{
  "n_layer": 9,
  "d_shared_expert": 0,
  "activation": "swiglu",
  "normalize_top_k": true,
  "balance_loss": 0.0138,
  "balance_bias": false,
  "n_groups": 8,
  "vocab_size": 2048,
  "norm_eps": 1e-05,
  "lr": 0.00259,
  "beta1": 0.9,
  "dataset": "wikipedia_en"
}
Below are experts of layer 4 (counted from 0) of a mixture-of-experts language model. Rows are named router (the router's row for the expert), gate (a neuron's input weights, with its number), up (a neuron's input weights, with its number), down (a neuron's output weights, with its number) and show model dimensions 0-127. Each number is 128 + 24 x the weight over its row's rms, rounded and kept within 0 to 255. Numbers have three digits each.
After each expert's rows: "comes before" lists some tokens at least twice as common just after its tokens as in all text; "mostly gets" lists some tokens that are sent to it at least half of the time. This comes from a sample of Wikipedia text that the model never trained on. Tokens count by the router's weight.

# expert 34
router:143097079144154130166113121105099145113115153174094098137114096143119149097137122109133093130163145114119135113144108115160131103107103117138135098125148154142148072151115105135145114113135130153148099088105154164150165152095096118145122137118117107142145092153107153132174132128089100168140131118109145109139168115145118154103155168100133128094137142166166175111080137154143164101098
gate0:121097134107125102137131131134106106123148126119075111108101108123099140156131102160103119131144156135075107156155129106138123127134113132170121102139129151145137072153135116128151104124119131160182090107151133130148173140085118121108128106116126077180148122137103160138106133129121124135165138141142096132170150163171082150133144133105096152126152138089101158068096142143170160097130
up0:090181093175112124138092110134150155144125151118120129150161160110140135108144114112175139162171114081196147113123154129129135140130117146148129153108147158127121145136096143118097148132115091166130126162074135135133119099165167153107101170108110131111099082103130139129150116128106146172110157109109181137086136095118139122112119135157118111139115134089121157139149131139086137121117
down0:146125148151129129137167131144098128193150092136094112124104157087095142075158117141129136122119125096147092135129105160124146101140097138106131121113087164125125141138122135115118171145136131120107125111116158128152151142137140153091137138156104131174114162126135109157109141154141129171147150109153145104122116127127111117114153119177152106118082067147097075133120150139102122070186
gate1:089060135125148157129103126157125062168091161112108108171128107112128139127129132127115126169156100138156152139124144149106164090075077105159113154145130107128191170135140139098137147104116122121114112082122114145129134122135156128130133112118135120130141143154129149124130130070167145138128124110128136135124157105142114105094152143143157119103154132096174140100126101155133119100171
up1:110098120095096124155103124081099145147153092074165096140150078119112136115126139164104133127128085122137114161138171096086119141105128099149090111115158105122155149136139122135123097168102127142129109128141123113159085141143103095093117102158164124115159147137098104130154151107116105123137129104116090093145131114121095097133103148109127132123137119129202156115104125148093141151164
down1:147163118150141149119140102122098079148130120108144176123129123124096131140150093121115135135101111134122118134112141129152152150139149124096172101137088115107113143151135144133161149118082110129062149143160129125155142062140119156164104168121171153137124133124156105155110146120097129140102150128171134138131117097096125132143143092087131131140081149108139103130156187109115153108064
gate2:120126133111114163128137154097093160153153137118099142128150122115125134133174115121163086163132114113149123122109084126151164112170133137107159096117123183113148122162118126111127106117125131153102107086125166127160160165120094115109134150129092137095082095124148116126071162127092098158187121105135131091159128099137121125110153114140101137130133144111154181108097141150117174116128
up2:124119150137129101145119096143166099123109130143168128138101148139143119128061123149110179098135133153114124153141161121110090134103145080139113145143102081142123164084123109164129151131124129070164171165134103158107091074135150145140122105129138132145149132144098154126173090117158130123076108125123110124085142139126142124126109090112162122117126127138093074153124135105133100115132
down2:156130118132107107187132151153171112108120131130120136133153125106140148126146145115135123108119106139125109063116120123112113113114104131155112091183125125134169120102091128144110184110135138103124124152156105121118150143143176106084145150147080104156140110125095089132130123127126113112128139152137139146128184099159159153205140149117118089105124112121141117129121175104129166170092
comes before: " ", "-", " M", " S", " \"", " N"
mostly gets: ");", "',", "amily", "),", ";", " -"

# expert 20
router:123115090128154136184122101095109153108120127138125113169130090147091138096158101105160097142116107110100142098145119108164156079097118125159145103109130181126138114159112123129167155133146131141154119125111154127143166120112104135129110161103097099171163089149120130149139138105109080158138114112131141104154145106140103149107150127110122133114146156174170180124111141149141154082107
gate0:100117141123122105142106117120127073168110093140100117123116161172119128112166101083156103145123108101151147119195125165109092131136119109167112169120109120117106094089141104135162110169139122139150108130131161098136140113100120135160078083132158102106146148119105111158130119102155127090135138107131124137124105133111119169107149144080151124108160166131133123141094093116138125080144
up0:136145112160121156092150118162136147080112140093152140129103135082126131171138139138186128150162160146102066138152102112134147173144136143068161097162120128145117171119125153112068133136139142109169150128125133139125151121171121147095142127114131136116105082144173124124133135148109098124091149154102118114143141148140153085131110174146130124112111116106113120152140143137150106168136
down0:143114111112088179107132083105126148119124125140130120109145101104143146081094158133128135155140153122123116146138141130096102125094128109136113119125104144116076144126196127167118096183129108127146141123127086126130166147154122126088092118092166091139158123132137137126149137092117128128155148128069114130148122118197144134116120168112099142179147144132116136100141098105106088126160
gate1:119115136121109097144147105183091165140070144095120132136132146104133117129156129090162087097099079163145116133161114163113143117168141100132126116118088165150129156144101116149148162113124140136123118158107185125155144106160082147115100131111118155098128098119129140151102112146134127112106096112102152092171130110130099143079102121090137136120133133149078129139118137093139121106096
up1:142129141100149135122099095125116138105099104091108138139142097121099139113160079149146165134138108153105163142168103120072125152153141093170122142070091157126137160138143108158137176118174137153161115124102128129137129100130107137146164127139089183143100134134122106143135112104152107082132098110175129096123097091156102147152115132136124121130170127138107130101122163126155106132148
down1:133086158080133146107136105147163125151104122122087084136108094118120113078117116125140139142135099109156149113098134138128112141167108102136168113113134116098093096140118154116125128096120124111122119097080130177116169125120121125154103127114134151104161163150150151080136149130125113122105133165100151110193122163147087131130109099106165162111092105154119126117176106121088127160131
gate2:145115113118122114143083084107125138131119156126150103170115168123149103105113085101129130128129142130106113113140091138132125134100109100165153129114154141173099130143091104137164179120150143101135077123181119155099139116118121169109117143134137137195137142172141137131126143118080170122108103159158126115130185099141070148131115127110123139131119113166112128099146149092128122160104
up2:127140077104121073168107099109101076153102123100147119136130152100143069149103123132132143128150129144106146130117073149150151117149153123096140132132132109186144130121095146091180159159120160138144103095161141126135107108144126189100142126147127111156125161141139113172108141143105152105104124115138141130149125104117117183167109133154113158137133130130127117117157126102146091158141
down2:146116131148145114122142179096138115103132136140171115145076172138108152149140147167161177104140141109084136129096135145148139145138112145159122124137171114100133166139155119148174098161124114116106168141114082129117128158128148100146172135096142127171106156125139098090146117155112161123128107153120078130111139131111115085175111122152094139122100134091162108091124133105116108155122
comes before: "0", " The", " ", "1", "6", "2"
mostly gets: " km", " south", " north", "_{", " ft", " mod"

# expert 41
router:138120115119139158154105114106124135104092148139129068146083123134097143109131117132128107164145115106129164114147149111153133097111109118122157103121137149154134123145123115142159153158148144146143096108111140149133164138112113146149095159107117122150144124142089142184139173099107078176124146111107136123156154120149083159090148131111163121118168163142153205115099152133170160119130
gate0:094106089114127128168128102146121165137152126117128110091103119099154204070143136209190139182150147129113138126128150133169136086137103143127126124129115165132138118096136113150146108116131110147123134115108140178105130112154148121134144143119124135129122154130135175136136170119133103134100148128131110103125127116157078114097143089121078116136156121125133136120099108164142100131146
up0:112101195123126158164103113164123164110120148128124128140091139127107120091104120151135132166106124095181148123134112153092099115113113089109108113146158150113123133101099112154117105165128150115142101123105148144116130106149135119115122139111142142139133155069105162176190119096156133132142131161115099128108136129123058103129089157105115157124152101118166152134129090149114144156122
down0:093157119094141106119177117113107132132120154120121136141157124123109128127128141097123127146121140109123082129142137109136114131137148123177118124130117143100131111104081153129116128188133161116114155111113147124120112126102155129091050157138133123157115147130148139099178099130140178096131140147133156105102127170153133157122088118125131124122113131141136159117199135152227132122118
gate1:144095158176122113145123144151129126115107139113125142115072085092109146130112156157123134147095153085153123149126179104113123122123142093137092148130129136175110138105148124146129147156169129122118110140126090107140133129145125141130078087115134119131125160133161153156110127169102083151154144107105095153133116147093126148130074165108104127154124119130169160160100169151180110118155
up1:124136160178151139119137129158147112087143146115162090139144131123078088083136155143154119150119091090126116129131149110086143115140083123143089088098171178154112129133122141124139143180140110139128069119143104150147088132107142098128133140120124116096135129128122164152094112132111131141107134138108109120101112124101181148112080121114127136127115135120114165141092073120165104134162
down1:156125177128171098166158120148151152099153080094130142129147124151128116105154121127126093059156123098153148151137150133137132165163167138149134110128114112142139083136156102139142154116122134152118152147137144121111140147127160123102115129102124157138110122144129160130120099093135142186111085133132110142115138160105149100144154174112100161108159128194102122129136105140130147097075
gate2:117118142109132101138120065133087129111114124089124075172134133147133159126095143130147189152106106172136159115165111100133113136125127106112112117162113142145135094095126087182133091134107165116152144148115124149149146147100119167147169133140104193153151137130165112121133150115127104104165118097134125139121164097168152139127146141137131073112138129151098132094109125117133139155139
up2:120105123094157154131153091113105150122127115142146121161109125136106141093091155104122175162131096122202140136113121127127109145122180130123072097169155126155123135123133094169131121107118163105101151147149122121154127149117102142103145109156130168155128150129147111176147185144118100135160137165156108155111132112152118128148096135133151101139150105150125149136090106081099131164137
down2:159117099152158127172113126135100145085097126157121159098110132144085129129137113106128114076118135142151137103126161164122141121128128138156125117104082111088158098115105151154124111106132111106130115140136122150137102117132125141099162136113176128069132124145153130123153182106120156116090078132119128107104145111168085089078133101143151132128118157129103202142115142135132158163128
comes before: "201", "200", "199", "202", "198", "197"
mostly gets: " re", " ", "ecut"

# expert 5
router:143129098131176133179138084122117157125098144150131104139129107165120148110155114145143128158129135111121155115140117110163139132097100147148162109109142157174125086161104110120158141146155125147161103116105159143139153171115097160165091147102116093166165093139116164130156116133094089171126116140119148122132133128142116136100146125122131087097157134148167187100106144147159162103122
gate0:129134133109150182090134140083140148073120150113151121129154122163120133148141110114115160111149103063135139152128122140098094098147124120111113123119125116109129096085124141150133133146141152092162072103092142108092121115078092103132114125128143115173158117127104102159164084104149102158150144169124081124135119132117134122130123103138149128150089140099140101109068116160143110122133
up0:120116144114153114136105162132157143119140131133122104107105136138144116159189160187096127142105180141137119117130075119122112141114110132124131104124168102187139149111153110162099120108152104113086149110143118119127102169143129084121129098120139102114110096163140096149101115139176121117136139128151079128121095129114144118144123130139132150119130127162164113110112069097073173166134
down0:126129125137119134137107106147146147105142111077115122116150120102115156135104105109121120108131165087166121118094100091122159139131078150120186142137158157132090104121115092108110080138103122203126112137133169089148118100130135179098141137138112105075144128124127090091113097129127146148112132101144147131144145123094134095153150188130131150120107130116133159105152134148127123173110
gate1:147168145113146129102128149121113100120123087128157175086126095150054112109153121134064127167137140157132164103138104140132133135144096177198188118151075134134144155112130098142162112124126170147116122152096146124143155159087118114119097095135144145189149130164145132149136111142116141108131106108125100139131143122109130129123115118141121127136146102149130126098139141117116106125132
up1:120137121178150107158135137098134103163127171082095079190156137073140131153144134103151108106142116110086101162134169155116150114122088141098096132093118128076154125130127144123147132137124146137111140086122148158109165105108107137120110158121120121078074143103118095146127153116089116132151153125087148129136155113148135171136123137132152122126118176118135106164135139121137147122136
down1:136122111112136197133102168132106141106120097159149145123117088122122144114129114162123183102114111127138129119130098144133169153058108167136120112103142132117164099104126100194151157122133125130133116136106137136111114136109153106130151092111145162136148144165131109145078130089122128124094116088113127139142128174184125110169145146136173118093122131116150169097150114134125136119098
gate2:110145110161145176169157141123137108169052137110087111139146112132106167121107115094147124140120150108111129114116147093141084099125119119140156138154145117116108084096152142144116132130140154160180100121101122133171135158113133104148149130111132131162158155138174122142153100109141113127147137114153135151132119135137068135087123108106113077168124151146156137154138169127141099104094
up2:110134116160168156121156105135119114149087114119089126113147113123109149111137088103148117148122153081142117097101093177110118095108156150111158132141128119108119105087155157116137148128133161159161061129076140123172114149128132110170153146127116106131120090145178141133154113111151113100120166137138137134124118135163073149105103097087127129168134118128134137178146158125115113105138
down2:107111117148131115114123119142129142125133095116167152164114132158133147127143104116100089155149115153171091143140122120116113121117095152095128148145107108134142118144116126117107085169138160162118156113123107112119118136134134083113153100163170163109128058113103117095135163167150114126101127118153131146148145150160093086133118114164109055078107092117116169123114097096110130101130
comes before: " The", "==", " He", " In", " It", "The"
mostly gets: ").", "\".", ".\"", ".\n\n", " been", ").\n\n"

# expert 80
router:163088113101165151128142120131121147133089144140115107134125096160097132120138119121146095138152130093127173134127121104163141114099092145153161123114129149150130112150125092160151150149164142148173104104101141145166132163114096156140114136133082101140139101155120140162139121122099094144159089122102145110152136118142102132124133134111151107079170149149159208090101130123150173113118
gate0:155126154110108124117152131131080134145137154144101088104152125148101114135154104128098130120153114129147136134140123150123101150115112143111135128132105146128196129094090125160153132131153174156137116086128110124154150126109081123141107106151121138170136112111160114122161095136119123133164126132081131172143125121107153137140144140086127135096212069115103147096098177100129161119101
up0:143139100147159126141103096111146100129151165132141155191108124119152138129138125130122122124152105135112088118130135120145120123145148112140141153094138143124101125146127110121123149108123114106115123138126153137065098156165146142143148104112146155149137140119096148141131209138113130145081149146152139114143150121156128136097151159120171130161043130129141063156150074142161101108137
down0:128134108076122121139117157097130131149141127149113108166137102115087076093114121130104120098134139103150101127142101104123092116142138125122141162144109106118139107130127160113174132173146123147185099105112109106097093099111106089117115081120138159149143140123111110112143166090133116127156087111109127134162108196135124160107112096171128183166131130148130106119127158101127104127161
gate1:138109110112184137119138143138109163146116111111095143110132086171090162165124107110106124134150134145116140134103119099124098140131127138119214147111114172157127039130144103147102127097093181156121110118114130131165124105124143121139139119146126114114106113158115149126117107127121143132149081112094144116109136138154109137115146144119151132099112089144148159095161142164096166127112
up1:112122147142104137122094104116109091103142138160114153140103166121119107108118153138170113106109125170155118100149159139155128096134116111152051108133133136079144175123106149139155138136152130090177121120159136125092129182149125122122160129094119185145144122153141137134154121101139144106141136125164153111145157093161108143131127079104106133162124137132098083159123130087161134122110
down1:125095124101104119144183145164157163125120102115127122121103112154130151141116156104116137130092119169163106181085160116130147139120138170109219132128125127133063111106109094109157130133120104137112130121133158118142101068153102141096145126127148128124140125158107104139114151142087103132146103111122153145076121141138121095126099158107153127095115118168115147151121142127126103145132
gate2:127143100146148149143135112136109114111030131139158136114059113119158118100116092129184132124130111102119157107115118112154146089092131107166120117091174131099127073129132153129144147168140100136126112134099129112132138134133130169158104153119123121150118121111123114148136121131101105126091167143111123119141096125104142131104087133153148065134180132127163139131106120154111098116127
up2:114167109137149149126153136135135147136062107095163137079098105128164106138114100120154169155142125100146140149101149122139160115111141160133137141093169105141097071123139146146121126163099103171112101138115121112144114115118125146137085121136170101131171123095130096126102094161084144153104164136103112140112110141088166108132097116164125094098132127104125140127128113137121075138148
down2:126118148122129120156174133118114186143127141153207112105126135148156113164148195110148136134124088180176143130129129122116119138114129140127163122150167183146109127146132136112096149123135140172099124129136104152140108113113154104113162135131147113116129179127112153175106178146131147171121114102109130132106095161119155145121137115144163147113143137131085136125161108125166151141128
comes before: "|", "==", "===", "The", "In", "-"
mostly gets: "==\n", " |\n\n", ".\n\n", "===\n", " ==\n", "===\n\n"

# expert 63
router:148078120140139128153132110133100117128116155133119129120108081127139107107154125101147107129154118114138123106143138098150149121120089115154155118114128189148184106140100111137161141155143138160159108104123150138163143153094122171160112147095113137192156098145126147163157135116114106151146134117076130108150125103159131146101135140103164112120168138132132187081102164138170144115102
gate0:170102132103154164143093105111076129099127135183110110144119118158078112114117162101145141119144150110139120111123164133134139108083146128150167118125129146187160098148136075112168154097171169115126150127085136136095156157123100136113149132122100133143113126161081152123158143142129116131123135113133139109130152149085136154111121146124099130128096128146134118075114173106150161147124
up0:124121113147105116139140131111166147130109118105120100147134134123120144093137095187134105157115106122106165123159122089150142102129066125123128121088165113109119146154118126167112099158134101151145111134136140150180137168119100083101122144120146089097143133121125128130115111101114124133153081115127147101152156088158097160123137127122154123091165163124163163168126067155129142078119
down0:113131141108131138126122059159147126105107146132132092122113107115153136160106145091165082130103165114098081126133163154133133131120126122121134134183149162149110131134148128123134087150115125145147117120146126126127117078124154150148093094155084146115129194076112163118113112087140158111166151150098125111122161142127102098120090131151139135120151140118099100091090150167124137155116
gate1:088106112110132159110159129107137141161096113121138129092117128114152132092155133103129144143097098061089121122148132161138127104102109124120132130138100124160183099100165127102155116086132112148180129135123104137168157169115119072125162119145165094153144135158149133110157142173144112150098135121151116107120106135106126146117147112126155102128107118132152170155154119087098161102155
up1:090113127123070082145109164123108123122111091131104094125145104093114135116104116135100115141112126161149112088118169114158121199118113130102125134126156114145112142141104145128134122180124132181097122117147109149166152092119147157149113141136098126091137157130083129091106146083098143137149130175161155148143132140116123070174129129122160099123142116130154113161119134122165118143122
down1:123140116116156176132115107141111121151134140148139102082110134187144103131133125142173144172129107143153134113094123144116148171102141117171160110143111130160114154129135096168135154112152120150136084102117168106099138111120112140150119163120094126112124096164137116167111137144139133085116153154127135118141098107141161130135122066140121077122085140136147159197097131124130111107166
gate2:138180141105146141123142124125112105136141116107129144103143091116138090108160110094120113148148133147144151121130124096112139130117101152183132110119122098126164109116146088121131114107132157207141154144148113117122126128074124124079167109081129141130151089137125155135131067151141123135120080107145165084133147094163111132125143130132110104121093138089138165098154144117135189114136
up2:118117130078137116139126151161135134103129176134138118109096120142161140098117118125049152160088120077142157154133142107130111090092099171126139127183088123080103152114170110150159091134127105179141141117121157137148142132105140145121074127114160109122123135124104145152163131178109115133163096113116125106138143126121149095123153130123156111125106131111131133129136147151157117148167
down2:096125162165142168124135119114134121146138125188095149160115132106110177116107123131116118165150129178093085123127147168141115148120110128142159114118116113136121117130148114126148147087133080144119095185134092122122167133143157168151089072129118126150097117134150125142087167108133122141122146143113071095114167153124133135110110116102122117163150112116125076127145128146131081113154
comes before: " the", "ed", "ing", "ted", "ents", "ign"
mostly gets: " res", " dis", " represent", " join", "@", " cons"

# expert 81
router:157098089124143135163137118096123132117121160158124103120108126152115153124128113128136126151134124091110157101135148098156147115104114130165122107117168149163178110152116099137132118147160142164163108091067163136179137150123106159165110141110105106153171103138129143168138132127122135162114129119107149097127140092142102130101122145104186092115164121156166168124100145153146148084114
gate0:141121125129063129081157116158132108114127111125094129119104123199093176129124071142113145090120106140103120103102146095151148137113114115161107141126105134147162137105114110137105102101118169155143106143126122182155143090108130153074117130140123150134149170139157148136112152122120151134150096096121166120114155089128141107131144083099122091123135128133122114076138115137127148158102
up0:098136106169125140118175102159168133129113093061110105100101129137115146116119102128170168160109114124086111120124139064130151132123098160145129130122116139143145180113123131094107107144101124122149147165111169159152148110130143192130121139147159111130133129133138150117110142143139113168126180107107126100101153113139109156090122132116110082135144160103151160111124137098130142127084
down0:131118118136106107107186112133113135137131152116148147134176169111175139118098133088133112142160182142108061135163149113150096096110121121127139112104170124120130178114140157148096114132116119165134102135157111119154102157150174127129121094142094122096108145091148137096128103124092100139103178170146130078124130123100105148104139125135145124086142133117124173115121118122115157138147
gate1:143125138143149155127141130129131125136145125138113158154096125145128160100112135146118131110175141121122136074148115107120159124149101082175158094137110163085159105149102084145151114122166154096107127122107128119082087125141093137160088141086151165143097107076122090169159108089149109125117150093136140097110111122158111089138155136140112119135117134110134137120129137173117155144080
up1:133101117115117121105146130160153113137113125170166167168128139121097179108099174065125134117128144112140091134101119126144141108145154057118141088124099166082135125124114137103148142152144117085115178115108136121102112128154097122129124124101121155104146110088153106145142094123121120201145088143157136108121140131146154099109106126147127168150107115133125095139162119160115108128128
down1:086144076129122121113163134134140153115113091110164124089140107141110087138091146148134122127141144170132158126149115120120116139145157103134116068147150128127078132112123113139174119104135133128163106131106059114097091140138117098127150117102176103105104134108116122134131073153122134127126151183128134117118097112141100077162168146126145143093106151128114156105120165129108160098121
gate2:117153136071129163167153163128145158079125087137076140128162066152161175123111110175142138122136137159137143108162126143150117123075122165140147125090149123130127122118114153100101141082121098120148117130123094116107100129108139078138149147144141098123146101117090146123123158133110120183153104125122152126137174117158098145106110145107160131113127130132155148113122140136118144115169
up2:136134110145150150115127102161084096132127181165159131167093167137097086085122126117089082118108174090128100173131114091146133117129150091108136126148103169141103112148098123179140119129160124112111104158136145161135138143113133154108112099139100156115111107141148176131143107101112115119128137134107139154139111153079126119137135102171077162134163142140098129116139143101113109139134
down2:126121105132100160110119122141124140129127135142131170152113123116091126160149114153117153085120134163151076095129171116116115116131088096095117164083170101145125156176119099103139124098120167113144143131129105130131136158123148208118116072133095125160133101141118147138093137177115098121129137156094143102143166102071113116123098131134151162123109153133130127157138139152150116114129
comes before: " the", " ", " a", "ed", " to", " that"
mostly gets: " became", " took", "aking", "aving", " received", " because"

# expert 64
router:150131104129162130155151111094122143103109158140153104135133116131114118101140123126168086131178102105123143090128115099143151107118113141139137101125155175162155125162090098153141147152127132126156123109133142161155164136109099157137099142094115090169140125137113174144167125125118124179142155134112146114152159076138106154111146133126135092085159133170158181114091145136165157105126
gate0:127097100119093126113121136137125117126150163148105127154137105134141106132150147126130137126129133177157159088082092109124140163130111137107130074111147125159123126119092098118142182118141151115119115076124106143101108110151112167127123162107099160123113103133145138130157142076122109116163153140106127098088197106147098136094125114127098173106125122132157095066117100145155156119118
up0:111144133130128166095146152146112172137125114180130116149142125135123129080135160143093123056090093138127110172145142158132079149145107092097125119143172072124178127145174094127127120110124129104113125152131117155148100112145136119120117111113167155148143098115112146125114101119131125121150124130120167085172158121168135115113181142106099121126123096105117102101130146134114137105094
down0:106131157133114155119161148132069181110158122130141124121129131162108107138107112168125102100152102145128172135156092137132152151122139156096164117107112123144122172118112105109135138168130127101086136104123142180086138117139141121124120118134175130120120143129115117138144149123104171096122109100096138084137167141159103123105125140111135166162217166149105117101111121110135157144143
gate1:136124128086144107191068130101109146145145089130121104134116136119124123127193113162126184119131123118130136104096161129139095158120107144110156110146118144130112117142130150131154091162113133125148161106166152132122117135160157147100121087104104102160113122171130112153154123120126089162106149132120162153129139155112127111109119136144094168132161140155184170135066134149096124122129
up1:141168178104115130112176119163131137135103157144130118104143155161164106087079130094067105131131132133148110157141121108084183159139112134108108146110139081074098149163138124155112132142127133127150103138144111149149143073128156107132113124099112101145129112106126131146117129117101156115161109090148145117171133106109105165142113140135181130122117120106143119123181125135120098133104
down1:148112136094139114145110130129117122130129100134115100145128092116142127162124130112139111127088096116151110108124134159115110132150110136125112136129143147081143123166079095148152113114132128115163100114175151134148097105119120072128099098122083158115210125107106157108103145122134143179129172099113138128132135112120114173110086106087121150120108106112124085116104188107103158141163
gate2:140135142135114153143132129151142086094101169156128115163100135092101130106127116104116107113103115082162123116160112097136130142096140163153121075127154156106118136135058127139122148142105138118114137131113170125149185128108141128136122147089130144111122077147161141128111172167068153165124136148141128103186104139120078119123111149144131090164124118139119154114140149135131157131097
up2:123130126103156127112139110090121140165130095119117129095151122132133150127128138126126104120183140147091179117134152129154102088149123107129144147120128088126116114130176132133119151138131143101112120121129131127145064129129091124101082135162138100139147174123101094116170065090214122114132138136141128133115124093153091143107160140110156154136123152172089095142111107112126100105124
down2:156149138073099152164121123089111136149131179160091104147144139111104133118119116139086085155102163123112151125144121139140112145098113187149153115163142139145144127130119118111154130147103141139117130120158098152107122126145145128134112163054115111147132081140152156110110094095104121132100100170151128149122132114103105148126155137075111182124114145123129115128123094084092115121094
comes before: " the", " a", " his", " an", " f", " their"
mostly gets: " with", " in", " by", " through", " s", " into"

# expert 91
router:152127111152168115159124122094093146127117173130113113139127142149107143104148092105139126162146109108082158098167157121173154126082103144170158088119144127136152119134110115142145150144161123131149128091109142128184176158138102127135115160107104099151150108124106137160159124142123099155099121112071157127143157128142102135117150141111137114082159149161164134094110144135147149119084
gate0:153153122128152129124123111136093118102121118156123114144128148135104116085086138070109096203136107101135135143146127134147179111088131125120139123075121124087095146130145084133114115171126153138125122094111085116137156127108119102133142150100087117119182119122082102189107100104103139119102141156123166147147135157113125120120150122134101139161099141173133120133163122129109108108151
up0:125123145114121151164078136122173103147130113134142116122133115133059141147149104144136182110139145163143122132093143161079142152119129078162120186142135120173129091133162149111152152116157124123155122105152160132110141145115107179138145090161124167180134120147144165136114133112104133128159117097102139114122091129089125164142115136153133148091115110110134124160143114149168144144130
down0:105117130081149143145089120117142130098132076138130121117101125148121106087168104094127133119168118130143147144117140116129097167113127116123140141132069164130156092112108136105115163123140155148114126110099156129148152112142149115093130130133164166139130079101152123132159155162119117169138083113147139134118155090209082119131130143130124108116089155141152140108120085110117129158173
gate1:148139118149129085185153135115108142117103141118134132088099113106160135131104125212144133158137153130091118136132136118106097117133136146144082088123128132198122144142178122132130114128182108118099141092110148114149115173125132107160164108118100135130152115127178144120125087137150120096153163070119117118121092104132132131147069134136108128139162138139143134122110120122133123101118
up1:138115158121087123177177164126122168104172129118118113125088104136104133144166145117097121075114147112109106136184118113116095139145155157133140139113083081121119089131141105103159104132158179159145128087124139120141119188098133119167091115129161080136117193107117146120140139127134110143116128124154085119147116138118116100152123146145149142130131115104135143123125143146139095122152
down1:122141153103112150132184115098143093113110104134120132182098163082109079118169163108133118114150144131121128151159128146165090127149157130105154113151140088125108135118105114094143146145124147107104159131135117164106111118194096125109128136090140131118104174129127118122153114116145190152158125101145152090160112117066099134112145135108124153148142117089150143161125151125119139117135
gate2:146141126108127138120077103080110126172070142148122100116116149163137109119107165103139101102112156085125160129127130106152116134117172080146172083120129146100088128143134120137077132134134134121132165128087138126146125106154137114107095119124140135149119085128106138128148114119115110129114095172072183112132146120104130132131163125111119129113169120140139111087120160186115109129163
up2:107136143185110115110110107168168152101166073158122100109166098100157176125167130150083092162087168134093102112105112138149123127134101107163126107142097148084112112100131114129110127111120119126110124192142134139116127140125134102140170108179147102141138142094126146112119133106140138131146164083157120131126126069148110117090119108124132131117129164109128119107113114144121108138137
down2:132129110124124098126102121127140119158069107079120148106101103098107115137122129139137136130113084106160145113103111133113077132177139127104157113134126119113178109110164124119138107147151135112152163141146150169121137167073120160150147119156124166143132116159099137180122160089139139139119160139119118209152122123151098152080107116134139128110145114167134106109129176124140130125103
comes before: " to", " by", " in", " the", " as", " for"
mostly gets: " released", " used", " known", " won", " published", "lected"

# expert 29
router:152105121132130111171135113120116122137129161125096115143089104181126124071131094105152095142150143113126124110148120100149139114089122143141161107104145130147140112164107127113147192162133126129161107127116159150144156138108104143145113135129100090169147126176102165153153131133074100158127116126112155082159153113151114124119147170107162099129151140155161169114105144146156140099093
gate0:135112110165122120163114109137136118136123194129090135130088126100113113118116098102139105098097136152123139116179099104108153142113118166144137140121134132128150089184105127129085126116138168129131078120149158143110160139138079106103108129125123130154099121110145136099143159129152107187116115138129183093167135123149104113147155182116091093104121135142145164125103153111127161113149
up0:116113145163114145134134141132157111130130196104112145135078144068111125141133080125132130081114123120114148114153120136100150128131132117109106152152163135141118089156112148103093106125135138119108106142125174116110187123131104146105100144101129094149125145125124145107112161125113159200087146136139162127197146137149110130158121192111108091136116119113120131141132125128113145093152
down0:097142136104136117124119160133092098162134131106160112087130117101132064129089131109159136105135112117119150100112114108122119144183126139095164128163150115125146121128150177118133165133153165099138110102140110106115127169118146080083128142162188121155118126128145158127104140113161136110139145157120138102137114109140123106134113132108145106107089151122149171164137153164132122139049
gate1:107111122158134111121067122133127135095097137101074130128102104133114149078130097117173081135135141121152126075146141118108112137102136116164172147128115160102134078129131103131151139148141144147158068107108168138161153139140100091173103190117107124149130125143109120127135157110117133106126152098151145125116151133129068128091147107089155106107120129115131134126092156118117125127145
up1:180078119125124183143118111099136131092111128136165097132139153121117156148138155144125141098138120150099160192145174097146166094142091136147130099119125141135152174175117107169141099108135123090127149104145101164132133133108135123117145089110137139151160127142075121143146094113132114093145084124110139139136164091140128163106133114139091092122138144153127125084136130139165121122111
down1:109158119159120126106128145121117112110126084149115168115147145129126151121089135093112175143128143134107134146144157135098132103137140110130166139127162120128123117130126128133084173142133140170124129111137121079099137137123134088120172093121191132098174141139083116136117102119136124105092108133065135147104105154114120147097106100165138095165093096113154188112139105116105095165119
gate2:117137115114200127133117114122128135112077122156126116120123128137082160128085105095163118133157120138145155116134129093161144100135114130169143136111127130134120060120144130131136141118122156172115089146115093110140124108089134126110120164138119111145141147131145172147112134121135134132118100087132206132134119105151116137130128162156138119135131180136135134070150153196165086132118
up2:141138125123082162136113131098111121124184153162121133123145121115121142113159142113112131135126107129116083109180138095101119128150090135137110097111134147131144148132100070134101112127143121085135149130157153143132119163181144087146120076112109094111146107137090152113123139121112124128138112137143088132100162139157090147102147076135086102121095120121121127123088108042113145126125
down2:131117129151130120152125138138135128121113102164131112123107162141121119120127157158158110093097113112145128148118156142167183108110146075096099114134146140118128133143163142100135184127129132110102133133093165160097131110147122166146127108083173141113140126150102082162149160117090131136126137156115110151119120093123114059156144110096147152105149102141142133134170157133161169110189
comes before: "|", "-", " be", "==", " have", "==="
mostly gets: " would", ")\n", ";\n", "\n", "\"\n", " could"